From a checkpoint of a small mixture-of-experts model trained on Wikipedia: a sigmoid router, 12 empty slots to pick.
Below are experts of layer 3 (counted from 0) of a mixture-of-experts language model. Rows are named router (the router's row for the expert), gate (a neuron's input weights, with its number), up (a neuron's input weights, with its number) and show model dimensions 0-95. Each number is 128 + 32 x the weight over its row's rms, rounded and kept within 0 to 255. Numbers have three digits each.
After each expert's rows: a language model's description of what the expert responds to. This comes from a sample of Wikipedia text that the model never trained on.

# expert 30
router:119127155132148114112081149122136158188145105093206088122080134146125101109177120130090111160102116114147100135073177112133151193154157107092104081140088139140155155090089174128057132128137149083158106169124106130088086128167125158118058149090129148121136130130202109121188068100136069082
gate1:149100073150089140139138131122123163150090122098144078184130133131152095130101068122125081169144105173107117135155120149187074183144137119143154090163152180134174157153138231134086143100145130093171133117127149110092121151161114156136112150180112133181154181168128074094124130185135090062
up1:115105078152135068146086122153139117056099151132168128163105073089109100144127133132120114088160129112103116087131183081207127164153144163131151189200085054100142061170150131098170191117103103114159143133103170141161119120118125129122093092066173144107130108146146151165162140125128145132
that, is, us pieces. The conjunction that after said or announced, relatives who and which, this and how, and word pieces us and is (vir-us, und-is-closed).

# expert 10
router:096141115151156096096133104116121172152116122104140092124106174191163085126123133161074129178037075127075125111119159101151126153194156084102159092088071103100147124100103158102138104121172130131147144137108128091148141122128040115130077135121167136123120131045126119162169072132145104187
gate1:144083149156117108124105085082120155168131129088165126176113154157103175132161129127098091094179146132169162140105076109145053091142149113127072123111135187101156171117110136165014114093101094133131131135116144140159166142128129136087078142110117115164172183066089159068124158151110114147
up1:137126058176125124136112196171160155061117108176131087070099155106133142113164141136099164142081129114141118168102112093113162144174109139133090143148131109163092155169106055161137138170158093151117110087123174132110124087136167108085103173157188153117166123112110218177092130091128112096
Place and institution names. Final word or piece of multiword place and institution names, such as Birmingham, New York, County, State, University, Coast.

# expert 25
router:156081139166119102128159065127149137165118127123145098133113157198161080118081165162118054121099129109120142144087181125138161178139171073116102061086091168126124115112141149122093079124160104081161148144153146121110087119109062146132087175115218113128125133093160120121171100103110088087
gate1:139120155161132081117155101158182093128210153136189081104156144082133167117114097164095145189108169155121117137114136160123136126152150101127108057157178163083114144125164149092159082104167130099122111128144140119113098215105100165133072085133168150062127172149159147117092110114132080088
up1:116131200089153092102096146149095126172140117109108085076133157143111095121092106060106099090154056131164186126174139116147140150084131081169097153166114114139115117186131170096045092162139124089105176124113126077130156183105119091156088110150143132087125162097134132157091162176107155125
Mass nouns and currency. Currency signs and numbers ($, £, 100), the piece ef in efferent or coefficient, and plain nouns like water, food, people, students.

# expert 16
router:129086110111112135127113105196092135177171098103179096141107150167130086186188121168112143151084102132129148120064176084142140156127149132107165061063043140130124166106125147144107145101103080084090086103109128124067117152116098152161157130118156094084125134112179106112182126149138079127
gate0:098118095169146124103073090111149128118145140126147086164147165160136147154140151146096125184106169210126150113067159149123119112152087109089166104159133107130131156163123191110129150121130118055126118096070133137142113140099191110132137186125113042131103143118094127089076069214170113123
up0:144133133099147074167134123100133128116190166121156152044097132073171115176086147202157071092139148136137092116122151143185123096070126164075132129108161154131141178182153099136088125102175052161120119108116139142154134093106115113108114136150124100118117097051125044130138132118149143138
Hyphens in compounds. Hyphens and dashes joining compound words, ranges and codes, as in private-public, J-7, Bi-State; sometimes non, un, first.

# expert 47
router:096110137141142127165113115144118113172173103072148105145071127157128091113108143206131090182109095117116117129114187114117157148146128104117180072125114128077076159032143140128083077116155112077126127092119114098093117192175094182162097120124139144105144067086170129130140087144162087106
gate10:118127148113116145109120188167147135096159162147131134118166094091128186091136101046104121119051115131176113149144144115204108219152140095045120170129106132182124123154124156105144120118111128150090149134121140133107193110114159186073134094116119075118135134144163123069149100119162076125
up10:088113112152153082160136191104156151102199164153168126124091138166064156124112143086096089215095121116143088113124128112138092125185155190145120139168104114132128146014078163133144101138144139149136128179149164135144122084100136116096155088141099119156160165140145102085125159098161100120
Definite article. The word the (or The), mostly after prepositions like of, in, to, at, before nouns: of the north-western, in the United.

# expert 14
router:148123133138105058171154160178091175168099085146115112109085145153158082123141194157101084125077112188160141115101147155140127098134125147090194126058081106101129143114102176145095110123137086134144186156151089125157140131121103166144126152140148167049181128089154080160141086170147115136
gate3:183139128137143103157115101141134179123051120176154136099111135080081152151130196108126114165079073102153094128118071176147097184111178105086127082114116109136127167129135131177112181083109071136088093091174073130180173122142132135135112134128158147106159158073129098091132088140174127152
up3:118194093114105173150140097141094098151128069199124160106107131188106083056162111180101143114172113101164191106178133144212132130122119139130126156083133144099164161185120148090171125186101085101102135097131171136154146142113129106115147090108162171096134163106126146103110074155116105099
Short word fragments, table pipes. Short letter pieces inside words, such as st in exhausted, l in folklore, le in leaf, plus closing pipes of table rows.

# expert 31
router:105102129169092112133097133158118138159145077112144093077083173125101109075134120188111101166073141127131054130093114144147154117152126124080161084067063137092145112106178150102146127050171073109134145149120055156098105167125109181129129138157144158138116101094130107125190080160117136097
gate0:192151138138151119161110144147127109121162131093126152133094144103152088107116115162147116135119079158192113209098116130142161105065122199137142097137165101180124164116177154143110162201144128051144061142123078133088156138107081082133124170148122142103138088147175108193140149145175121095
up0:195138084116133075098212140135136115125103100139145161116143110187105130106091145137103108095083146066158084079176089148126136156176144100116149147116146076086111123135156147146093116109129101161137153132157168120152178066138148115183058094107108074170152111106102112063108107126131189099
Opening quotes, sentence periods. Opening quotation marks before song or work titles after and or that, plus sentence-ending periods and abbreviation dots such as St. and U.S.

# expert 38
router:167132132153181134163148133162133129148216073121180077149075151185128112143108104150100069109053117108129126085137172112090110156129136099060210102106095166093119117102136165134107135123120071111119115134162122128137115100126108102104121164109228087107128134127155129103113098180116110121
gate3:121146134112127070161086158116097147171139138112129149145084137103158172142180088140089164126111116132099142100162170107186109103120145093148195083111102145131198154181177145138213136164106111138111121147157127131123119159119111103156082165089211143064162113107132068124124110126149205120
up3:110110075098115158184126122088116092163125069182111109175106121167121173138158057179103129201122105116117101116138092128114090108106073146104167104083176169184149082079132123112147124117141099140136133064108155080113092104131125202134112136092163101105110130075132111139118111080106074102
Title and role words. Words for rank, role and position, such as chief, General, head, champion, and co- or col- word starts.

# expert 57
router:088082135216154120129137081152122127158167100089160111115085172165133089103121108155065081137084115146109089143105180125136184148191159121105102089073114135102126107110089149117092126118117139122149142125130159164119124145175101135116126181018154114105106102121144133159114036126105113107
gate1:139130152126178089109102098139094156111163118182110081157134106186062095115126123125058126183101178135105094141164146139075159124155120090138149199107144074105104167125101105165074103153135161147174156102158147121122115193164114132154107164141182167096146087108200130149121150139119108070
up1:104069131123094200186084138146117139133162157180149096145135151115104141122091115138112109117144106150153169097135156109084126171153115151054121123165137132133119102131151156096103182177127134183111177204110084096117107140131072114184175135095148150099100196200144189130109112138108106091
Heading equals and nouns. Opening = of article titles after a blank line, as in = Rothschild; also mid-sentence nouns and participles such as episodes, points, used, based.

# expert 33
router:162117124198103125104087089182060147174122089113142110123102130129120055123126125146089117114080127145135104141035170129156141130143179111032190111104115127101127157134160126124147111115191091118128140131174105101090091126150118160098133128125140132096106145114175136130178040147166113106
gate0:133065100102122126154048152118144162121181073087063131125158084126109062072080138187130162140110129148070124089119186094149074135137095118133153131136103113115141085161189157151142136083140109105141132129166129098138159064110123073145106100178159131109077146158123110110141072092140131128
up0:120169114191118136115118155131075131068145116130125154112103122131088173152177126153080091123105160138076099125079144176129214132083186089051126089119123111106171163113168070116124110124166157134116089151142193156132086121084146190119140131110131122093139129101123081162158167119132160182
Sentence-ending periods. Period plus space, or a paragraph break, ending a prose sentence right before the next one starts with The, In or He.

# expert 3
router:126125104149118094099157131164124188156183120152145106113085157198120090071145146153070078160107078096095124117083141132121182147176115118081126092071119108118080169087117166127107088068094108130120123146117132069123162154125087123116134153085141131140160129067154114099169073186120095081
gate1:099129069140117095120143127096075136082123041164122155088163150064186131108150098135096094162131075134162114120074125153140162087124134149069125136136128151142118181107144137158124169184110088159159134168127138051097141134121099145119110192124153164109158095154173114087109072160181143157
up1:092149136173174118223101126135141123169138124204104102111108123176133108135133129140089152239159162153140089095139159151142100146128105168115127140177143112093167118152121087143164067155128130124137178141093094120169118176103168154050147100148149116113078133123161154114131131143111079177
Ordinal number suffixes. Ordinal endings after digits such as 19th, 21st, 3rd, mostly before century, regiment or place; also table pipes and "and" between years.

# expert 12
router:138136122148115108113095098153136145201137100115110117158077180142131112131132159157114048151094073109146113125083141155141126182165202148060168076086129122093103132084152153163099102088193125087161089144179163108071145135130115167132119172140133150068187132120121128153143114151169092102
gate1:169221121136146137115110146119182119100177061129084128117135094102127140108175142182121133172107082176155116098094186094129059188157132162044135127116131109099118123090133170085111109094174148097130152121130097165112140090094093137168142166144126115111163196145128147165152106117159104114
up1:098115089105172173127177107123183047159137120090129126159103150139095149173167126130122173119146092151124104159130098134183151139131197163164182097085114129121128103185101137147112146108179137147117128063089144102107133125126139137091172214090086123149087060136127074106125142081134083115
Adverbs and function words. Adverbs, quantifiers and pronouns after auxiliaries or commas in running prose, such as also, not, both, they, them, generally.

# expert 22
router:142135176213166124141149110204097146158160084075123087132070185156104090119115133123119088106098091164108169111103129105111147142126149138097122101133081143063110101121107120197100064151141122120125102167099168120115085133139121127146135137111156153103162119088245142122155080118121113122
gate1:102116186120158129103142084161136107060164130085099085188040089084143098140099096124083109124091086167125135150075084138090141105090118125112156155116097169112137149140095120125149103170137105166167120106141187075073150155104091136110144119189137115118151128040113118160089107149122103154
up1:099099146129156104196110100150145102136174118111108091124146167142159063175138155139102122120157176101103229142119089113164078081114165058100163141180142098182105117144108149125194115127170088156127107137158099129107145149148139123092167067114155192116094143120088095160110143113143172121
Second-syllable vowel pieces. Consonant-plus-vowel pieces such as ri, di, si, li beginning a syllable, often word-initial after a determiner: rifling, rider, podiums, uplift.

# expert 40
router:156123112151111117120155122152159121152134075095125112145079157144152122147096072131067104147065115154133121128123168110105149163168129123089141051114105108105144140097089135152122104070204065118128119164136098120071163198130047121075118198093175109103138107122144134168107077121158100144
gate4:188118164121132148146161161115171175158153097110141140113114117153132135136120156123146109152095093149125156130111121132114062140187111135170200147177131144160117103121105123084204133059132176049067167156104162159165138132148110142127104146157095118140203139097107085103143183191172154141
up4:142134103136127105115156122137081060126128157109127139101073111145082112142160145096164111147167155090117137021132092078146134082145095153103116133092119100088177085138165133057108091100088130132152148112178126126147161142188097130120099182147140128126127077092120122168034190124109130150
Predicate participles and adjectives. Participles and adjectives after was, is, to or became, taking a following preposition, such as known as, built, founded, part of.

# expert 23
router:148132139156137127137132145114102166216136075161163074135069117165153079103141113129118083129097091080128174173097164145121165186143175129133156089100049072100124142110093177131168079115146121105098118139185104048143093147135110130088092157139133169137134142135193107142116100118111108115
gate1:086149089122058086181107178151094148141160108130149061110085131123111103123133159114141065105115128157090146144157084078100115114161140129102155153160048118101157118138116182130155194191095115140097133178141184124125164135102175198170123161133094112105070149141164090123121132105153131145
up1:104100107115083123149161189136123161076172153150113094117118097041116103124138184181125144069082137110156137136111152136105166153175062152155135107148113139154114160107084114137150134135105058135180057112095150136141144105122092125134141101148131118133105158190163146135068108162074178065
Agent noun -er endings. Suffix pieces -er, -ers, -tor, -ier ending agent nouns and comparatives after stems: composer, driver, dancer, builders, easier.

# expert 45
router:168080139221135063168126109162157118155179059123168077057111129128100109095096136141139104123077143132180158106101187158115163117160126086107108136152107137111105104133102155144140084169172141112102125179144129086097118119168078147144098170086154105134151121083132089107158065132124125165
gate1:113143120096053060095154127116138095144128067136131075115137141113120082145085087148134125172150088058151158131092133139104116155128085128112099126121148112085175090152116171117183129147181137066152146134140104095134147120145080063149073152144145072112111063147131123107200079122158173145
up1:149104120080158149092153130149133099078143109095117165163143151071150114115060084151168082153128093154120160118128155100158175075091079175131214166118114102103159128165166115118121126135246110168111086111145109121138099113113140118087085157097148144129087086089141097155109114149136087135
Word-start stem pieces. Word-opening or stem fragments that continue into a longer word, such as glos(sy), stor, rac, film(s), top(ic), coun; in film and sports articles.

# expert 48
router:148116119172098071101153110146091155190129115115153122092083143126098103133139146161125146151089122122104167075099220117115182155149164110070165079091100187094097137070110142143134118131121161080106097151147165125140073126091056125111077170118151120103184123098136087135165088163096115127
gate1:096126085184103145113124141160131166140125085140156105106147057145135098123149082148133163133138120152143124161082181154076103162134112104055067121145082164116117157068112126110117113148110101088121106134182063086119150103074150044163152192125164123167162143101154099095087159152095107128
up1:143188160141051174071131146138098159165124158157102116112110110118062174159123088062133118068132144178149148157074163106105157127113192154158175130149056193162126131127110103109118094128092140126119092159120141152097163129142147140151078135159124082133145175166160103147081138110090171134
Asian names and an. Endings an and ang in place and personal names, especially Asian ones (Kyrgyzst-an, T-ang dynasty, Bulac-an), plus ian.

# expert 37
router:089121072140182108102110138130142156173160107140119070094087166184148098142113130126072140151043069148102182143127191130147174149216161120137143051096077148144140124109111146157122116147164092113161166148165112114119105141147098107113106141049151131117159138103117142119130080096147103126
gate3:079175116159109100156097122133111155165106189090134121174110154063112084164157128080116148114142102079104140138140166214148178127140112110091116196158110129147082109139155111148119130051102119082121192128104161093193091124131111116141144145136130120185123080088110117117144086155106061137
up3:188152077092076100139143076106103163100148146172181184106101119103179151178153153096107181116103148145121107145099117170110136133088145129124182106153135162163072111183164104131165122116126103089117163128156073140132168104137147096166140153114164050068080123081112123159085103162145093132
Organization and category nouns. Head nouns ending a noun phrase about sports or institutions, e.g. club, league, school, division, station, team, often before of or in.

# expert 39
router:162101078183137132128076147196118148178139117158112086160089141155182125149110083144081080186113118139142166099072126069169195111178164114110208123123121123101110171113090150153145092109153089104135124132154172094111122178126061149140131140104140120145122084081131100163123073133131118117
gate1:101158155116190167199144120138125121103129079130148130155101134184144110108099056177122093118165123097128180101159145088086170062079146131094174172133125076142102161093170189126143136128165111129081132116089181087132131171088113082178099086111136117125103143157092115155118092160082110133
up1:088144140115100128092164120138115125164106108228073137155167104138170131152142168149167097167117125138136128094087117113084109122134122136155151151128163060121091162104095157176163101101185092126118129037064164144134231170088165149116103142094162142120135129156126101121127159126137103097
Year endings, time units. Final digit of a year in ranges or dates such as 2021–2022 and 1961–1963, plus time nouns like year, days, months, consecutive.

# expert 1
router:101115123180113076140090077191135133151125109101112095127133170153151093145090101136122068158083087174122134099105149112147116171196202158099110071133077160097115175058106134158118104178110114099104121175147114130144119120135080156097137175076118113098166112109136095170182125114162085104
gate7:120177145161116077106117150165076174183119192124124113061107105125152098165129105193168152116157179096174175095147136148094125184109183147123128173114122088137196149173193102097115115118148122145118084161074143126133148107074162120119109131070139127155123127146132131128123122160168052142
up7:156073173156209123189147154146092163123090205152118162145153133142116158158194125125163069134109126120167151146104149162175127107152119166196139086141136151120115149065072101115098136134123103086131105146128172142107111090137107115100122141159104117077204151179113113115120095143173124182
Finite auxiliary verbs. Forms of be and have, plus would and became, right after a subject such as it, he or which, e.g. was, is, has.